config.toml
balance_loss = 0.000114
tie_word_embeddings = false
beta1 = 0.9
max_seq_len = 256
Below are experts of layer 3 (counted from 0) of a mixture-of-experts language model. Rows are named router (the router's row for the expert), down (a neuron's output weights, with its number) and show model dimensions 0-191. Each number is 500 + 50 x the weight over its row's rms, rounded and kept within 0 to 999. Numbers have three digits each.
Before each expert's rows: a language model's description of what the expert responds to. This comes from a sample of Wikipedia text that the model never trained on.

# expert 22
Description: A lone space token just before a number, following a pipe, colon or comma in tables and lists, plus currency signs like $ and £.
router:538573566429538506497540545567661455528425574485461520491472493504590533477510566494504445393480418427445542459558552428530509499467518514419504523507477449452518493533462533584474593544538466484531522593540531444509535480447504478566514598532452535601435426559464468486482521542579559544551520540397419538397539431475518493430505567490567506505506439435518510557507468536548486501571566542556483503448441624464445489543537485546555424524542552537469496528426496478542476534391446429445467494574404498473511526421452478461479487464437525570493472427494472493451501414543581534
down0:528484472550462541551496400343487536473594519469429491471519514476503550559437523523455473508550513578502520569519493428482577478534470596560493472470459420458462467543457553479496466435436439417498426490561524489559522479569482538527610459555488452523564551410498501547492500475434497493532595522456507493441417489640424455439525420459482479521587490434477539550430534498492505467423512490492502475558497463470538534523468516456540472413462456603514587535551461477547534391531484492474639582407554563483530437560421470536534474410609541464476498531471527434511492495533522452
down1:532500461519518531589535460520533630553618478426465464451443457518490473508411541551491535463629504550538511540490460426492598479544427536503503471527488515536438506573461495557478467475512489593542505495513493467402520500483404650499516442499475533527471471456541523563428529485394433458536599511481528503560454472526453532482526475502435507474525549440501446576462537453513602396459562381480522462463476434491584501620562416511500528467533494493440586483543442480441470487513529542498512460516489502433472475590510519484562489515449534560513512445556659446537433501464452431
down2:535546483411444515480581486567493448529522508407457445457495606526538429516484483573428488641483503495570470424547458546446529416475514500456503516529513557507454511482370474484482524400547472578502578500508515441461496466507472581463553472477471509510410446555504545572544461473448517480526445541442501577589528481465453638503501492491553452457488524514488561615517504390481507449560533463526489501455512523473558503572561457472500556407428461470521639460455509555519543563431512523499558428535554526490490410511523466476518529485543483599529549451514568364493499587488492405
down3:463444393434560506561419441570498570581584545530512539378510465459535466471470512587537535482570507557531568479553501485447516524469435516592519472454515499471546551456555475615429483496602506523549433589447544467485548478434525599537590496582559538493478440440511547447495463428472469526569598553474550505535535422480435553456531509582497452506537517446462422558405497565410575437480502541486495547528530494502455523564487473524494463431501457645541534498471523486575461469470469561461487485544487479499495444461451443545512503443421477514531546475524560462506461435369454441
down4:457609475531534516531446442378516548586604441458446495471468520524509596443549557547520571476520534420439543468528493560492550532441433465502494440468463509542516389516384457518511578456477458464459512619504413464530539557556423452544504457493450543515530480487448568465510498524541474546480504554503441419505563537561470528376433471588449471495506514524482533449489580467443488350489518417471537498436557561607488532506578514495440474434440476462510532462486411521456452496438498532543490481553520558508444475550515546483534530465519591517545571491499496379554551471506602471
down5:497548404538597563507498442592503617499529555512492520465452377517538487414453504573547459501527604425525539483431466507507609474509476511549409442436514492515528579480428516534540537546575518553558450479409499478472477470503531480541464492517566554509381420450585606619475495506459438453457535507467491511520505427513380507507539532534551495546558577427489450466393480485384532436560539555522510472501534553518464537553536470533564489477479515496410502506447538532551500468468549596498459468513435455379518536548495441529543458447448436511459547485495496424528478564430501512
down6:540498458541564599554468418495577547560551538479496539475570483504485556451496444497513513452525541543541576509454441361553605417506501553595458498415546513452561549520506480508424496538583472552530514545485487478496502510465545568585497559448462557563485446440586531587443495475407469549520524534462480580473558487520334504482517519491487479468506476388473416605429497499357522433507510473506528507474510559480485514589547495521461497502426495540468517486501536459526505478558496558441480444551504494412476493554540475421559407550464451540408509542533559471524454421388459484
down7:448409381467556532530472430514529551505601506447424558379478441473552510528455473575552606493562569523461565518522434496436559521560480503539433445455515467532484487556514461577511437463591484567563452509447502497397505499543547602538517507479576564534462489488523552593526518440505511509515550522436457416503510444522385510452485562561462574471514538484464425487399399560473564419474586538472541497506505485511447552569526473532547486437464491545458564482463480471547554437455576623464550397553495470432457514494498455553548510492467421508545451512544522504478522521424518426
down8:476551519390487389521494434460489563551460525522488456479412531513512401543502533588434553549516563488529364444459509585511559378434438527529471472453497583520464512528473542555571413485484446462516407473522561498522527392476470546427566440529537451454458475475526505483543492539442379444543538535517538483517472528509442577494604420611487533521542479565486556502506541525460545500468463513560452491498460456498574469584442532485495601519563469532472589459481530560512435518435464503537626496534403521474480477581516473546522468439513507529486524479553527474607397565527500494
down9:524564478593531587497492395430479574518522507534519469517610485528474574537542509503498489439431483502507509503507517536485470543385487441473557535514448308526572512494552518553464489534450507489483514566473457502523606518468452438520505313606468547444526601559500460443589480524467468529460505488441486515446520521544502437387535467499475459536485455574534479493531521539528409500470433398477562462440520448587432505477511543540526535546578496538529475483457420529566438376520476486546477511482525500542503521532383509596479563469495558443502472435514548458420502498490538512
down10:546520455589477599446430496566560458467491531511484494486524481453466448512481475440547450492547477315449545437462518425550548478507503422499554509591555421584566505397629535566559532504457577544556560417473504550472531474434442436496423484481517474439579589512535409504546438521510450533473439483555392522443532531492486482502544533489510544437499494532551410469544406479536447531547522509543524518479456482499441506523533486535496543484478539445567428561542546553507421580524533485485440467527474436478514476487482543563515563534459422418580457475462484629412540466483541550
down11:505494471473535531502447437511549629536641517464536467419450472423461487433470468529513514503643440546508519537510451380546554481469475534544487469429537522474496555511556440532438529460547516590538518545555607489448591445532377559626555499561484536499498504441502458532422502528457476555550572538481510460572535482536485530454515532462484539363491485470465460596449554420422552468427524456441505485447483497494548565587564482551545540418520496532562570514475444506501457459505457536486528484517487427532404505550504494462573494460524500436497524472535563454456474453390429550
down12:524547537555488519465525513542507385474570598536491528452492386495558427502441568505459498531471436477496508499449546446576508533421489475471436414465551469548534472473617442588418572483485578464542528469398556520407471504461478499501427493445461477508470504524450498458524455521497556520510466465429422645486515490455472530557545544501540444402547417513522393469484551429603516514511499536465511512609394483617444495505539502511572496521482521540496459531508542567485545573508525520399479467568453540537463586494424526530473523513585468454502521463527458421413588478521597506
down13:555496479421530458516537441527547545522613462535382524498445494553520454525419475523505545585558520468437522511392377551544490490469473455480515439424566532487395445483550454533541467476537404398489397605550542479480544496481460540531490530578546487529454488409475526570597471510496392504552583546519556441550520416535506459420506544511549526449563552497468436516422548470435559469523495510494552491454596520522579510588514484490489532490495499543498505459381503585517528443530484511454566500470482489410453447556460482517583459526558562486427536557509517455598424493554458539
down14:526507514457468530542539405487606574453480498545425466610521492470506510585463539468463450568486541528449577537441487562483464518499589449533460561615461464442533536504553526433501502482504541490523461430421467541519480444456475497462500551488465425536613466496498472493500526577470531428564530520535448569450467645505527530499551422548584548511528607446491474486394464539462530512549527511491596479499445450476516460534532452495434411532409402490507554453472531472564438542598427468503488397452476507428547384550501547479482458487603505514466456570522429488466434562546430536
down15:495448425567541487540507524461449519494573526482414523528500463535470495490477556500542509552517530508430561469454464586467492519557554576504527484486469562506511492554408531403495390477478525400511404477464358568534438511581484539458414559503502537598518484565494544452541536485485521422440497532569432525428434570526374493541493430572457462561586573488580525466410446603454542614521568493471544544485523511479566512495463620587485390568501420532468509513455485494533512483454480506539526462471469526513435493517557449541536463482565465505498476562520502414538482534477514378
down16:553493474558409528456459482595547511485517515499445526549503527471425504450450476480502450556585452430459533421415519431554594463546530402548560525465507451553488515457557540589518552439514575537543555387524524575429551478429474479526438508503541450429505563477584413529484458506460435471496457509494416508528531579508488515537565520475539568431476486545541487483570413466573383524515543484521603467476470516430475583535552455542492526481503474453505432579561546532490380599541484489474381453482483442464489535493555572560525520575425436454547457434479492614454496476469514510
down17:548559507509473592510474525456424499516557432441451470489622541447533544517539481524464383491482503550499496567488548617482420527531451539533459572597453447505455419486433431467476404503424537520476516521507440528503485492520464577482523528461501493523528537430413535449450487508490530507475496538397487515427388586570552502480587462571519568572474462546478500483508430513487450490447546480456555554475493455530461530490482568536575524559536419657487596487530475557607582444450467516471536473522647452468521458408486423551491595471500502496520445471492476412475552479507516473
down18:465475452491508428550555444479465518514477518518406414508404499513534461521455540493439623576534566462501390491487433595474585468532444575480439472451511540475433526557479482559505452498564457483499387509490502495480475486512458517482548411566580419423486486423496544517506390488480420485508559519494546449586389478502472549491575456547475478556539514566452431470529469510492522493483497555517481458494559451439560493631475479551520564537525456557508603473516574615479476426432502540570586529562500441434469514576483471543498499415558517545447506491561563482583428586533536445
down19:564499513490530467607513426516496594504575547511454476479454512476519497433460513571494506552530560497548452535483445535471562495518431596522442520464550558466505525510466515556558447473550495520474389509472532478401570467519470578552529451525522527503454473467563594501504516526429387530460643528502486504616486424531462486476498509537476527506477606452501413493411502472454584384492562470424487449367534510457537467590541472552510545506455528580456590529496405503443443445536529571455568483552469489412452422576540475494546410455452522467520531481530543411551450541429485510
down20:571551492558472520535461516536513403476513553515546502470536445495568438559445521470467484482502461482493568450470554422620446487471500401510496461538511442539535518464611440556471620539531546516601569437449552535398530461458437464459455500472461464524488518558493460540489515501476573502564460473443423606454566576401522551510525557475539486469494466512520415516540514427537509485473453516470522558551430446576379525522520424467557452549447476507599439476503476583513492627618488494447451502561488498494495478450436484546444534545511403449505525505479482562355576452517533522
down21:504437548476543554505524441534413459567502476475518454481560459515435477631483457576487421466480529483545496495500428610471454549491517445550514533608421474435532378498533533517492408477405598471553537519438466506444470476527516589427584525485420524507489472430573543439502463504441563478494537544355481522449478503539525499500534537443517457547553553599543548572494480545598515498464545432488515502485479531421523555471424585458494528427525475534420516452482461506545492532567521575507436520518542452461481522430478531535524604494470537413599496426503492500578484584513377523
down22:600552489546517562497469516522590470554502529500472507485513443456495527522489485430502393448523464390456567432477574388557499488520536418510531485574528439498512498458579550531482628549550610535580600430469528505477546483464450489483435526393502451568493501605503379554459553573537549530530505521510413544447611561438535554504508516480519483480494514516502413511514497424487522487542487527503562519517425516506364488514574466451484505558431477466537415503495512492536456606566468492439398463479495502531503470423467495513467542593476430511513510501503482562354540442468501534

# expert 44
Description: Suffix pieces of place and company names like ford, ville, urg, own in Downtown, plus digits in table numbers.
router:476526481511604456497474506494420473493434477543529518486530458408431512563559392462530442384500429494515426569496458503517608499476524390590534499477402510454468666471510520520458509437516503457523580448563459517512530452478583441499563530465454533520576475516526540528515572585539537466528545500576536444461505489447520558562521482481423507453543452548560468498575512531552495546510535440445549484516560438409490386493469562428578543590517482477403580494516472477473514570518463440511520470511508482582450392487474495535426592529561596471449528456402499445490530536501520505
down0:441480478584517531579575506481481488444497487541419488534599475528546482525477433550501532555514461515542475557489486531572377470515490524455495383449520491454397535545376452516423377437570461524496464532452416487518399548471470456397454581491550638596496444506451458500475540476566593494555450531543489500498470531510512474535397487551556536483452577533617436494493476512531484558475429429526430491514508510505405537526493532520537457530493464520544561513503487485524536444479423466500490520597436552530447472511556537577517618514538535479489524550439451490505382419537484524
down1:562416486479406608474562505518480592478520496460473519560432521466568423487484568505439453519604417502458523568448525411481483486500529505527552572408485537516538568522552527470420487562550458524526424433472585559484520521543460522539519521566535521403497556437366502532580529466417469484466546497472520430432498472517489515466532507465480508522505377573448457534459538503511440489484588504529530484618506434482507579489533503502503589590418517512549573453488529446472429505561353365518507519431516475476452448559536489548510544529544457465530503410463520546495584453467447493
down2:482498473501543536528465465536481460463495483425513566464439508496450450480500527509523431478572459535525546506515457433505509552400518617591457519519500440403546527524603577479469517497418441530579545337489494525532547557477584492507541477481484528425616539462485517498510524430484501516515527462570520466468496501399547546549455509460380554434451413581419575477452538525399461475471530508578518465494526546488449546383517458374512580487526523522479488533567502508389461558576517421537424451448505471510534521547518512531545539586539581399510472518595518482501465433483503545
down3:552450495557551559497517525571403474476503478490491488525505540589511435560512401467533507516593514528509562510389486550487449476460517524487488595442558558491575494555582597477465474534582523509534460405464521552482444472506478419553491624565420453473502539455510429484604457554537546562513515477472540438544459480502520510511497543527490493517523494448548426499456470502574528526485477510561555454561585491506505518318552468540512490570523429561534395524596405447513459421581493483431491478437392497426438568415455500552457500434538453409450552493437547502512469513497497484
down4:534524479543479474517570505620443484512559562495529519511522515518517468444486494493503539583556443581488557505417452528496390510500449453517469528503438525566448453516581537542419531500610560435440456523376551476460359582548574476594471508516449490550520469463527458511512547490547473488496548484533566473512510506463598499466443498589454459562554553554510437467494507567576519515465453451508533401577610510374415601443481488526469550506449422558578480549454499456502517468530460361390478490511454554488464414549496454554478485490458438458487447486497572457521536495506504539
down5:505507535520491518438456480500409499433549577506538561469544521385532503465525517564526410476505514466504518530517546479520466480453585550565458410587387516476559512483498422575383576494453433546552501425483474532489501450529489540531503416429498533422533445452466501534552492582486527454501417587533497515491510500483510533420534504454425420511412517641512571418477448513506429576422540508561504478505478608473529516406590488544470434469586615545491517439547468559457460539535424534518404542486560553500448446514537517544546432521491482471522470506531521582417454512517440584
down6:501457513556447510589498522499466483483526547600474539486607533520534378496525485664617377566509539497508474481429526585500501583532512471449537464487499559509449450548531464530451501447422514457458544515560378460532477454476537547519493533514504451538456463529530580430418525488494491485531419542396512603459441483522435663533500475553562493493523509463466486486535516448447518553501475455600532396511593528499432546394495553504530464472553486571480508486523462484454436503468489555424438441519532526552473524524481534506475590414444479440521509429548469523558519515488420568
down7:526501538440550527480524443531544500541463505548544441416485518431512540417452506493505473450421450572538422512471494516527572461457497450541554525536422593509502543488480502507485533530490610450451607372483516420481491407404411488552570514522597539528563436564457533387535497541436453517461563502468473503527567513516503522513393513478468500535489559579586568552522526470399531378529530480555529445539574552476513465522505464554440569528415439473551544543454464468535584518459505438512536479532489436441485398629542516462518445521444478487527534456480588510577464436501433536
down8:471483543645484461501518438504562495514572445419621500526511537466488515435495517527554524570481589490582597493472425460459502509509499546496440452508487541467536547535534484472444541583492572475399453580461543492431558537550521531492546514562532481523459525510587526536563407490370511526432515468467551618462451541433431532401406471590583447463507461428525513518471464490495463498514423448502501543516485489427522468445495506406516503527489535463521503512507413449471423514475507546500472570512438633535579498547487501616448489522532516457495503441505427445575357488516461539
down9:522559521360427554478478438625513621514520476604506566405469459439543418462449592504500481579568480594412462493538555456446408500435536493474504487423512529530501656538521531526453522520459515591456418492407580474450484499480508509519569468462605439510472470518501527477552513491432485511379479523515480494400503556467491533466515506538415471474525529474482489509563527484537482488495512508526607488565560483444500542455542500498496506588473575485628510592459556488540465501518453445477533500537433460565504408506571497531476481494439451465453458517431423554523526492531466558
down10:569493540470535502546501455505483501472571510593471573498534527495538394501573443535483475578575502591408434508491557517440476511474551554550541496404492514407476528459525510572483440407536457504519461476450488507459444489443507394569530539515539472511493538518579417516529480518525524493484497519488463460399496550454515483468528516541530477507531468524408461518512520510530421595456605499570504470623536506432455555441556529487481528526431495592581566510446455406525407519616448357458446509513498538545457410516468481562460519394513434501451579395446585524505455458558532542
down11:529418550539526524541541554589484541418535471581506549431565460441445432479505448591537367451484585505516529498456500487431550570549567542509436430517494496468410537519497513494479444507479527495565507439550400483577508522420560550459506444503490559479481507611525531462524541480476527507546443550391478550488471518524367552528442455417546465431499478529489425540428590495460441526454533456581497463475537522517457505417500567417541536497513519608445551480586484394453522515472433568475398445527510525617550503520481480556472595471533475585494526495513445537570493474509444480
down12:526518524560491500518420524459516459631439460484518555457484475459546603454526487353508436537466506471563452487523454525492449418538453458463556479498479474456514480504464423498475553520621510502572545596503446540563485545495584593526389569501449564481448427495540477539439575529509450509451560522456609505494504520409383551498539500475458495602541434374651538521517569534498453484567531508441509493476612506526478460552493482567463460495459396472421500567499586542499505472532502536473475425475515568447517493437485435543523519552493441504437471523470462446546506476472468555
down13:422437433567536585498450422454566483466456561469457460443515485422497602505506415509511507474516539528490469438530550503457602463590504574455443471516539538494470480524525480492521538464432427403618597594505549499459495475533542539503477535630484617498522391451462550550495480568447569459525461502552542455490414468511434555487546502543554528524550492517563587515388539467515474427435481491496489460415512515597420459436499483545489478395451515431551478508426474417574558479511511507505468566568573545558497514450474462406546457498555525570473450557523487464465432502503525527
down14:575432490553457542545460532499504465401536577484484462597504523449511447554567506497457486476505410433553468504413486538587409526550551433487591488435442446475434488452496527511532480446534470531562482496512425485494501593544495494514425493483445505517571414433403453524509564472485509442588427465472502449463530468518448525488561462575481596468512512566462456449542460445488527509437495478553483392600493510484433576457513507521474490589554491563601646525420481504515508516482494376485512528492549587588453512498553461486554639491510526376531498423465549529511534446523530501
down15:487541479518453501526462480448469519556592522525468606493490451545491554442479521400539412584527510511541468494494417564467500418557531394526483502487478541398456480460557459467479506526578535528489487586560583530515453523564481520549416572543399485531405481437473438506515525571501480533485528506463523499486434510511528464459606594504582493605589525331539383524443584524458481449497510458448520499491561565491562494533546515569484446568470417492489468536455490472553544502526580504447457444466481544435503582490481484503502402500438555503469529518453568378462469469576438540
down16:445512541491476557435537478456506601591508486476585491472457479455475557461429464489445513462506513530514507499485508484473543421417491571514513529496460541476464577510561555518417561543493523556490444455470502476404549440488474458585534478528528489508512501501595508589502531510373519507494492468498422482542589528560425596505366481452464509521521540481514463512445480542448508471438545572489488535623520494476503394562525421469543648532454483495601508476482515442508434486558455550622577554555431464443511425578560465483482378476496442485526462445428576566461498501583453425
down17:466501454451482518422560460596497540560473498494512456418504547464529519479434527467479420464413434622528502529465509475478486426379577563530460535531424535513479518522592470485415600488526464458468514406456547534506525434502499471551524466468551537513483577534487512551469591465476567527495461438535432510436608504629502486529445539441446506477531505598513438558484461487468510386437428527562529463566585606471466497473419445485570579494553503494565507498473566411458580494470528414524556491462508495516487449623556517488562449483416409487538475560545538515530500451559480496
down18:498574495449462583460477498439544637556585436500536554507443462454504465459364491510530481525520516483516458461549481474433481404379574547528440516447440515413452604530529451566451575486514393522552476512465567509466546467574504541525486458533432454523479476538513495607564565539530518560474460433493568443514443431428461466496485541535557422494524429493423537448457540537481409572407478571514488544554508581473420412435537479446575471505524577501554483492535526454498430568502468498537541580491529534542550399488524471478532484487526471519516494424460566590445504501571453543
down19:503449525505364583508563431598532595511575531463497589453460500444469508538459586531498398535487550522523575480509484508513477486482530543534517477418414494418500575518502473480448505467480604512509398505427522476514559586517555495555543473459427403599436525485506503514537543503397494518475527489509606518515563520495480585498514517470438416471545509550408451443523436467468501533450498464470495465544531540467460479408506477521534494561552492485594522519587513363496416601550446441503463507491518545501521429505510511636476550512462502486494430415466548466542440414565405492
down20:530420505523500526394567458470506423481528488487490494466462568538522504513502531488474541598494463520570507575480537562513498424447460561582478533477431503374520518464536532612487472449450485570519519448517538439494484468502447480585443498516410545496524486412436425483534549469528473496605570487556563546537522485476568480540439472460440570508571479552544503403459505531529486456444439499602613448486516472418426530459526470523521624592511422518526587495388485563516530512458449443492582438584457467526471483484547508541435398557494432476517374458477546527568508481495533410
down21:506556517629473465555494541541464484458545524405414628547585465449498518491491501468442576558514534470459521481552558470402497443514563596445519536524578439497576415524491502459455499492527548563475531582462473492519570611585472432490486487588453474535440466442513488508486479465558533533474475513488439502465502571429584559564521562414548534502516548435435409469506442463546483451415565461405543504447401486453534417506482564474539518493534515527456465466514529490444387601440547521460512489511488536497504515471485429593516576466511609500451454436540481406452565456558489488
down22:510494575542456483428503497554501641533479493514504432472477433510462429524468573503496455591553571567487561455501468544496500496410416465522487495519536612495531587572513499504505489540501576510525519519428543488464464472483560469493518503623518474544465476513508499412580445488430482519433573472462563500512569554453463543452445436566518453458599535496510512510447458474460436453522509621542521408563547489450485508411542488538460513580502537497561435461460498498623510512618439565383476470578460542446465454450488503575376470472505426473464531397485543544590439526551468517

# expert 24
Description: Inner digits of years and numbers, especially the 0 in 20xx, plus blank spaces and dashes in table cells and lists.
router:494495536432491431506482424514551506568594534518423474469442476483522568487549570568502458526534485505523450488470580509505516408580495523479514512571485559423553402441572448540517598534504568495558462575548535467510541527473553469496446519430414496551542489540485540394484565464564509462459476440431423402544438454444510435572506494515485445399513486523512449536467588549483510445529439472549445481503443604500508575466543514493465522482352431537538467571490411504498451564503416488439508514543403560448548478563522466486578451459438586567564560546542545476530580487435445558
down0:469570533440615502508487582537438546444565434472519527379522507582556428511516428564619440489522476560446590494546543502476387557477513502517438476454448526538511575568612543450444459403441507439478441494539487513486475547477557581484548557473466440490499566576531522468536511508495590502546482499525465415489476519487485587510488521529484439488436530538513542445502445521526518463403534433401436454524497564448506595480369463495526551498490625522543445468538425493500559467479471544473390448532535562494505555463581484399458488491469523495490464567504418535544476484561469448
down1:476483555426548434475481511564429523582529537481496460506526483474505467570535457531510460549514450476451540516482598436452450670490498484565449488497540432497392500550501544511460499473443509509517522449453553559494513476458546507518579488544471477511472533497476479476520513495432502637568494492513547486508457561421365502479471506524493558499520515497419509448516432533594549517585406495526548522408398582487370505497553467466566499508631530528529655443443441476533528485476490486536509466560444503518446531485469504594437485506447470479383519406511440614480505446581520537
down2:485529458516447462409642474496474519615504521512485540541507592483461481437568565489428508486527506467583490531540457474437559535466510498510466412492498507519495603481526498463428546563506514580532443584436488606450512516519450493430527505557465550547541387440455427493479500537511562399492499517400561453546639498482436442484468455425521512464536429532537406447444510478508500528489442517460530531555506491476485544514520533560494478491536499463596595532497539549473437512529532476450428572439520521505484442568460551685512474491433491559460478455438504491460550443431443616
down3:472555449633390457526551461467504508587412552513502555603477480532475613416423618537492441459602493442485452488453516401498652444555490589549444428573538555525532512494443544488442571538536511583471542539582468496527534472480440440472505438420497532498479459495497483529443464556474549464383515470509518512541533461508552448505385528512434484463519493489517471553496520480523485516519478556525482505515482468565529583481602518512513529442489427460559522512501433445411522553479507462582458470486505530520527463501482477487569439385463538531485493419482565394533521462458444583
down4:440453541517484444541576514582518534582506466528475586477460452504452453524539556593418511506569477453517522496473520537527520567489511390510492560535579419429503523483471569593550501511428469525523527392456517529451497499503641487517494426572424500554531399420445532476470470530494495543482484500447557464492528529516347452462557379508508529438466481416456468447433472551451546551560438489571555488563483521435456433471541457473466466530505560496516494521425488513448515465546491530502493464579429564539505520606534511564497553536425541585564523378492439615548453527516526556
down5:493517529505529485541423475504472553382555517484403524565569494494490546494523489530396477517451563541538471549555610495495552466467522504481467499448602501505493590495437442579536525478438460519620532544459496626514539571459526414544471502565506462485540415531458413583501446562583529422413440511547467489474532571484545545485533458452506514461389488491505468472503526538489436589565475411545498487556521509462502501486542417518482434473528513454438515445585516528411474495377537529502393512517531574499556419528493543417482519533388519472433426530464544604472409528503511486
down6:509489493591451456518534417481488565556432515497446549595489464419494574513432544555416430442656500432459493503542421417504615538524527500527462480537575571449561587535448534461518605515549446609495539422564488529505558519569524525444558431451512520455494476454439473453520495506578572507415491415477572484611477532493545460489422530566446467435436505499539477518491442563478508509473455522505520490489560521502475562505557403452527432497467455408486480501490436493359516486434511529566438555549508491479611445549484464496500485421478518509490477432489515493556502555473448566
down7:447514554565505552506497493473571482524496500508518532482530512437507580481453565517533433440512492436527541568450497523560482443494506512517534562498452448365481403522490522471518555520534445471417536533560446396563509434508530477456522530397470538503465443552543576452440487544471479616522520515446563619539480505500616592571454461486581505446544513476516516475440546541349510504548440535590505497470539456606519485470564499411434470500429439487518485444531468374495487473496474500407515493466469486526532465505445381495537512432473535451631497516544470467577507598400480528
down8:543553489531477508525548493492523487497413522488447415460485539497497442490606544502443470618379514481583408530542541426466560466461478555527496511486503416481510465416494551493464503543413476458412589474449493508593486499506340480504432545518574472531488498528509401572496534544466430566516519442536558573451468465535515470493508514514497526589509543566460445417540436408510488532571515501569511485464501444462420510481592523494511558527560439491495568486413528549577477573509511374465557488474506550434548451621424525631547498484559560515469546447502468484468469433538502465
down9:501514476572496481549519510576533511545575459445487519434475504475519460527455503569475482438521558474563497451485533473598526493465460471501457562481515426518462580498559458582505457537453476484645453466428548581457463539464596574540478426557418509454497436443518485533565498481550457513502566496516560505543536570417376546448483403462440521466536476368438449399411582574474464553570543503535586514547505478529470406478495460473508483462491466532468514494449491559481508500470583579530462507470451475490510547470512556580491531559450543543527513419438496676525510486385537555
down10:435508485590565446543476537448464520509453575466466537488507509603527509448482552513473550498498525579437533476476511505484343460479474463477474444533498633416454524482483552411556502521414492413528433464554546547391489535492534476476448567514601524598438507585466571426531491516506483487497373498523459418433558539461457540539482531585504476498444574479528499521542442478531563469602592579507442436463449554478522496462469426573493467571470545489542432554495509578534524523525405486495477522461470517458540476392548515425579492466517529556478503528474401568569473466509563562
down11:508605506544400441458507385510510540550461490552444527615457486444494548484518603572405449517609465390444440493537562491516563533573466495608474427545543491528535562472487551531442567479518488580469501492553536447540516496463525500487532417452510476503430425458524415479490427547487522514395584490498545514580499480527550501466395469484454616430475573478474493516502467510483467524541405536582455478510496428566491588504545504457496540519547447433517517417523403535394501573426546536552446460523528513488505423546522458530573469487435542539555528415514438524509509470469456458
down12:625510516473489470433479460397511531364427561550503479579537470533511512592424494370380514535491508529491427547582579477484502492536537484543443543519478433455470440470490439594552430572445490445455566514478476515530464548527439478486500566439508461503536497570515472579466431529485451607514438525464440501452446438501541456516500526506510479536501557501506540567658548423535460509556529487546489537431531447534468498479563609488525504456519414457527557468495548653518512484513460513420525534518500451439498484463506510498476511563453439400500469482593424579468417524505521504
down13:529519523532523432477527517502499483591516479537491500549630527519418488490495564431358468518465500501553479615556607438457513525524560503531402479545514475452502528503466392596545493560435481436510563546487469503561497516460507462451472560465391481545569485524451455506419429586458497512507293439439469459473471475439527495511524433500549446572516571595494446535576469488469521519592559526525507556430504485446535465513525583420453484531523487498574527489482604574500439545640463476427503471462575484497491467461535525482492493509484488453493462519487492559510401496525506559
down14:434528428459477573464459566477484586510602511452467556509495447448564537594538458448544434442485555557491509525473560539474511557465548527508473561499515467562487532427454464426443463423555425466524466540585486600492509428544537512503506442420539523487496476502547507516448551514471558506476519538420501473437492459462427464497482420466462552557479512485493572534476517488512573399397392348554445487615501570482411517516509471501621456514602574531498588402559470502510500586385450566559436547587488500568553537487510509509497442502456495474564512456476489562454532472507477522
down15:463512559496456454520572484567503422518594519517542493640403429459394535484444564529502589527463581519474439489475530445434556506532476534585523438554569496428482459485477452543559519460484493442406505397534486487579591561400608469500456464484424526553522536434531505474519489662470555527452444483499472505526510492546497479437561431521489518485479426525567441533602529485540547521597499541546495476423436464462509439467537529494444426470503429479557503441466463506516569481514527545578550546587508509502454467605484446479443518536504445606468502468541494445434432475487551491
down16:501569446531492496496374466415520474500533501516425536438508431446517560572492515522530549516552519406492470517448509489520536524560535479480518503572565499594448586506443517498560511422486499599538517516535458545508607448470507455490445366562496513405511507451557452574474451454438509634440503500552460471469489499528456515469532438469526523462477552506436478561449542571462498489403473513557445558563468458463516494481542470402551484380539610574556565391498453426468510495457418536538447555568457458540511553515510466530583514480481551499575537483430656486515525499449456451
down17:507514495454492565497506428525488524513583528416495512470549489472528535541497546511478439473533561511527448528478646522557544503479575493562501593521477524507514513390478446530444575325549467440487412480543533487586534406507577517436530479449493457465502517456572537547535513601451590485450558505426549518435447545480517529486471380470574555499510484432522520528477516428414581552433368441561512497545488491479488502457488434526579492489494504618526522489561429502433509525412440504480526536520517486512469413500591458473541437381538558559591553533490523520450477482504438515
down18:521451527502513529505437482418482589495468617526496523557500463503521509532457463464511535477493498576400445482500479467510412513473537464384526503442505569386475496582599487401497451613546433421403553581492573549487433539551478504488527533469452510539465462572408558528528517554510454507576475499463449494490441545466462479465537587617461521482515506549495500524504463455516469479536491536519543518486539500680479557569618486499525473511469512521503534517488473582415561541492441552490589464519430434516546408453450531534518518420473451493508410465489416524446444460494629532
down19:531501597468500463464545406383529493452531492495536467508527528516434427520571477552534516507460655540550558581509539468419498495458498520525507565498544465470478445521543505491385507532466494452438568493505533587488532575540498508528547517496488536514545463543529436525577483547475549464494533472552459528497461572546441516490523450480466443436434468485543444460533520445503367550538452415526520462582485499447431574527507423641482476478524534474479551386429462608448525495363521505475483472571476544530419474519548485508393494495396661478486455415516577512488470495522505503
down20:561508488565435534490499451469501511466478576494522451525501596557584632602500458394423435507483575486533498460499608521520536493450466457592548495527556448501423478474390522568522479511484517502517514573485436447521560543475481510527461400418596486440472438501541447612453477388507459561446622477498544516437490476483596463465493556508437598484495487417509465494523482493490423581517499490544426579592493401521451485485510524503512494500523409462530456453537477558496463503472542452586486555510476502414486489527467479598512540470472505520591624466458470494446479488493539405
down21:523488550454523405517433570570477433430615505557451515494605408520461523519469555469444593490492458498526460568599520470513524457570519491471451542477535546424495542514558489586505498466419581388509453452573516467463498597361488475523437559514498389539529513554485495424475427447568444386502435508509478518510524520522555525431599487557530505552453542568507471464509587489546419450506487486458518495489489412495510419565512480562463501470445507510476519560566538560448532530552492478453538494499497526487560538424554483329451522490458503488514453489520499654519474516527508481
down22:480543473477482416451574567522505527475483542460438494476492481599509503507527663469482483594546417491460465583465490464491437533472517441513422460527467409384477498468491532508565510410429530422362486397568460521564419553493510506447523532490463462547482498447526452419445548550518520561610400552511529499549500506490461485494541520546610462498492537569478531482580415504525564518573587527460567470367488476441464458464500516516517579509515462552524481514504423564519547500553504475526474490510566552436538536499511459482507413546545429555490498456497397598515417494574459523